From a checkpoint of a small mixture-of-experts model trained on Wikipedia.
Experts: 96 SwiGLU neurons an expert, 3 picks a token, a sigmoid router.
Below are experts of layer 4 (counted from 0) of a mixture-of-experts language model. Rows are named router (the router's row for the expert), gate (a neuron's input weights, with its number), up (a neuron's input weights, with its number) and show model dimensions 0-159. Each number is 500 + 50 x the weight over its row's rms, rounded and kept within 0 to 999. Numbers have three digits each.
After each expert's rows: a language model's description of what the expert responds to. This comes from a sample of Wikipedia text that the model never trained on.

# expert 37
router:545476474478421452484465500498476523407501515578514444572499508441518528613554499503380541474466465509547481526566511553503495453465508498531543486485580488550464454402520418578551658502478522370447386489473450616530542552470477510444419540474493490584483523535473535496576467540532511517546529435465486549543550361530537437550426520435510522489461475529472513475505456459511529605515529504453400519465534480520526477539388497506560532516487532601509412436512534575479562506433527
gate1:506537442473554525500500483514470508464503481456544483501547518432477437503523526570518540528466547566545455541429491400497456507451509580522582561447382494520600477507395524497526553509523525445464475560516507599590475468443401592453484533492386453526524492529484537522505565474454475487496451481518468534557599445384586521521500447499467499601507554571445558521435482525440571587511559479497460592454504525444588434570420512527525591442498512526582550495545383415481476542528533
up1:480523543545433513564513387489535483453559474487478480548526469483526503510472505479534452457474468470436616540509480509450445380483457454501478496532524525512494586530513550595442419555574408476578537497486449515377464552421530418519575428550563513557465595522525521467372466546532531580490456449539554490499562537571460528400588509502560478510415406522502479487556497440502384564557481466539534423484549546525487456528437447550527503546522522469495489445505425549518581511602476
It responds to: Single digits. Individual digit tokens inside numbers: years, dates, times, scores, coordinates and statistics, mostly in tables and lists.

# expert 23
router:457458426416460429450410509456476569433472474462438477472483454522617514525508556557505534474548533484583505580521479487510356460507487396570461614488532472570498432472568501486506447564455460515476472509515428536512494508491511480392489436505488436440448505434500534551568527512491482559456508434487389528534533548431475471563520469518469421469493516443480476495485417519445446532455427441513610568482576439482521577617524515579485444491480532434478484403522444453576508528416457
gate0:486459433548421523491449500498470558531567558461422482559496509443532474509579499530534534561482543513473487512413519583370496516538551472422489504578539383610534513557408513416448548446500468613512541479452493467555438456538494412435478445488501472564474535445507509438371614461520464553501404531529514584454529568489479537424498436474442464509510373520545484519499520459464475462469414451508542576527542508457548485455507496390579534516504427422544537511493444491515468499511457
up0:492494484536548546460522491500546484432437488456519475545542449504552548475567582517442520395496528481524541539433461474497495389592562491440485515413540459528399402548501484532509527452536512423520550517538502461440478524422541499449504461474591584510458446479466589529433439602457474356487496526505554576519466471542453424540488571493465422568538457421383480515418452447456522532560478573452513506578640482468509443469422547555491506558510527547458466496556450487564485498475442
It responds to: Word-initial stem pieces. First pieces of a word after articles or conjunctions, such as d, re, pro, con, ra, ro: differences, destroyer, Ibrahim, reference.

# expert 0
router:496459483494569440506570503404541522517615450529453417468535532444463446513495522502442428528441499465491547498522582605547365491523465477512530538464476497484493468517536550508542531504446493515521434538537477496520551542541509522477378459478375413520446452330433476520585504544407539549448445391528497576575551503415524407505547529455533441530481440458551450518516440553487521547465500499469452565502542452494507563594488522475498467486490512434520486461510569609500487487420582
gate0:595482486461589605521568486532525496543486497527539494463512578451444505543515447524481499505456450433441570426523561450473435545462435468630532469530512483472615472555385559461463541461495506546487392435581549581518547530586497485515544496524471478403541451451469541396534462578501523583480531593526548456392466527497506494545470442539515523495548510529541526626423454511518482491530417507410516454529531469481508543469498590491543474497491501544549457476516609543589517450579473
up0:471489464474579479376586395482517418477531502547566487442491518567406506509447464519525515568504503545555521568484468498553468483518551456588555516478550502429530450508468433551457506454452485476542450463545519502456571530491445450546440521485472592442586532513551476591426448491480469502454428458531518458432587398474545460488477511466458503502538523529454546639427536466595573476555400448568475479540488403534615520549457495556526482470386477487548509461534459472488601506431485
It responds to: Word-initial capital letters. Single capital letters or short capitalized openings starting proper nouns, often after "the" or commas, as in O(hio), U(.S.), Al, Mar, United.

# expert 16
router:476502445466525539557389556425515463472499486489412492524407507431579482553563483516521571534528551379489499453541547521498482512503454489500524477417499459536472513425521460539471577508479457516465469437595517567571523546488443440419498519481488467486464553495419531399657518472530506547428517536451404448531535447437491426516481488463499552516502530470545476507484469482443505547502518477459476538509559496476480531477560432494522561523514649629398414624560472577554496528406526
gate0:489473499488499469490508524566423423561525428477482532403497482446574568563540572434465553521579462391533462414450471502477511516463501548437550499505485448454493530574446419635475560505544480510400534459423493517538496464446453482469503487512535444482445567539401534514519545503600411455467534502509537484550513501490468589492534444449537448483542430550535598478410463420560379512426538483590473501446547538474534527516517427522545502570468476606559510491496479514473393502482609
up0:550532516578489473508484509532469383459628546537537475468500557483448514444462550542468567464456572520501469528465490498460537518526459551434417539469439433496494503505583426443601541436539556458593418421482440491454472510523531457478363507633567461432592514517400443475432509547489495535444633526537551467489554509444569446429526460415406538508537452514460508535539489526522470468513558478412462477505454526489552525516448448373482496482449474512508542444515507422519462535504491
It responds to: Consonants after word start. Early-word pieces like m, b, j, qu and initial W, mostly right after a first letter or prefix: ob-j-ection, N-eb-raska, m-arri-ed, W-ebsite.

# expert 9
router:579457474451519454492498560460472451509490444541488450472433476462552502618505458494465451482396460427466475432505547513491485465447487461515614388492489410534503468488587419519562589524500478553592457393488508437570449488577470505512465557527484425592518499495444508473535493554562545529570519517541584590466489532530556487518383617428547502551434574547512541444549488572504488515473453457471512555529491489491438494542497401522523565504544493557453397423532529507463589581521463
gate0:578524497450400518486551444451507475426573372545491509474550547502515462543525517571589443535495485582477503508441472467501383458435556453520444483504557496524526471469643511479397516459556573532548400499536399478491487457449488472516471433569438441475506511546502527453504516582529515509582449462493515554457493492435474514509417458395506567614521459527589367434492453536477459540503536520474539521565480526518479563540537479480576528544559412542561493597522535442527565509489474
up0:503555549453510509425526477462556501488500534480504532506510455593496463466559457478433588488490522563470508514464560525454471536527552507465463508562455517467420452516482567435542541512543455493437602517564566538464487529470528450499554511473564478528434444548460561480523506501434534490471443459412436522412452548485512440454610439547418487476479479459460504495488467351455470574475482569516493357497511479532533436393493557592628644458389544496512543459467442488518540491552598
It responds to: Ordinals and th/st pieces. Ordinal and direction endings th, st, ast after digits or short stems, e.g. 10th, sixth, east, cast, plus first and second.

# expert 26
router:455460441501434511533430525466459525430544459466497512499484574466496508527484581517423430495362441416552535464515470517547497448470457377446501548500527433548519423551554494495500573412513478584519556531452481551506558426496385529424454606494459428516466506520439533480498463518442553589503520470477451552492512490515401485545542505404487465517494461502509542465454485517450439512460551460413512536496560376574515527499431418560534436420498465535442438512474548494561578467366550
gate1:482526358484452474504454394576570470534501499482529557483455556439447561474476518481463451434464480475528514511472540469501480450429429598508596459450412443561558449556530464427560501484426560527532488523547526486485489537469477482498384487521594383474415554544469486567511486564486558487472468511517554480380418532521444549510455550515573491485487506556616462432429582436457504441497562541450493430576448399509550474543458589499569427466461509466495532486552472493464438484521476
up1:435419550516536569527515499532488513564533456527527378500538546520528457555568524489511543557438463479477556500461432445591543680537492499499431509539433527473521483514491528589474492480563443488467518387534446596537497475460560600487499488462475556590584433437544529416488426489479533469493507488508542473518542525546524461524518481547388590510439573387493499559536433594561467536480440459561529530459544486553562538534601407461609442497523525523482554508465488454475496515469499
It responds to: Lowercase word starts. Opening lowercase piece of a common word after articles or conjunctions, such as part in participants, cl in climbing, ret in returned.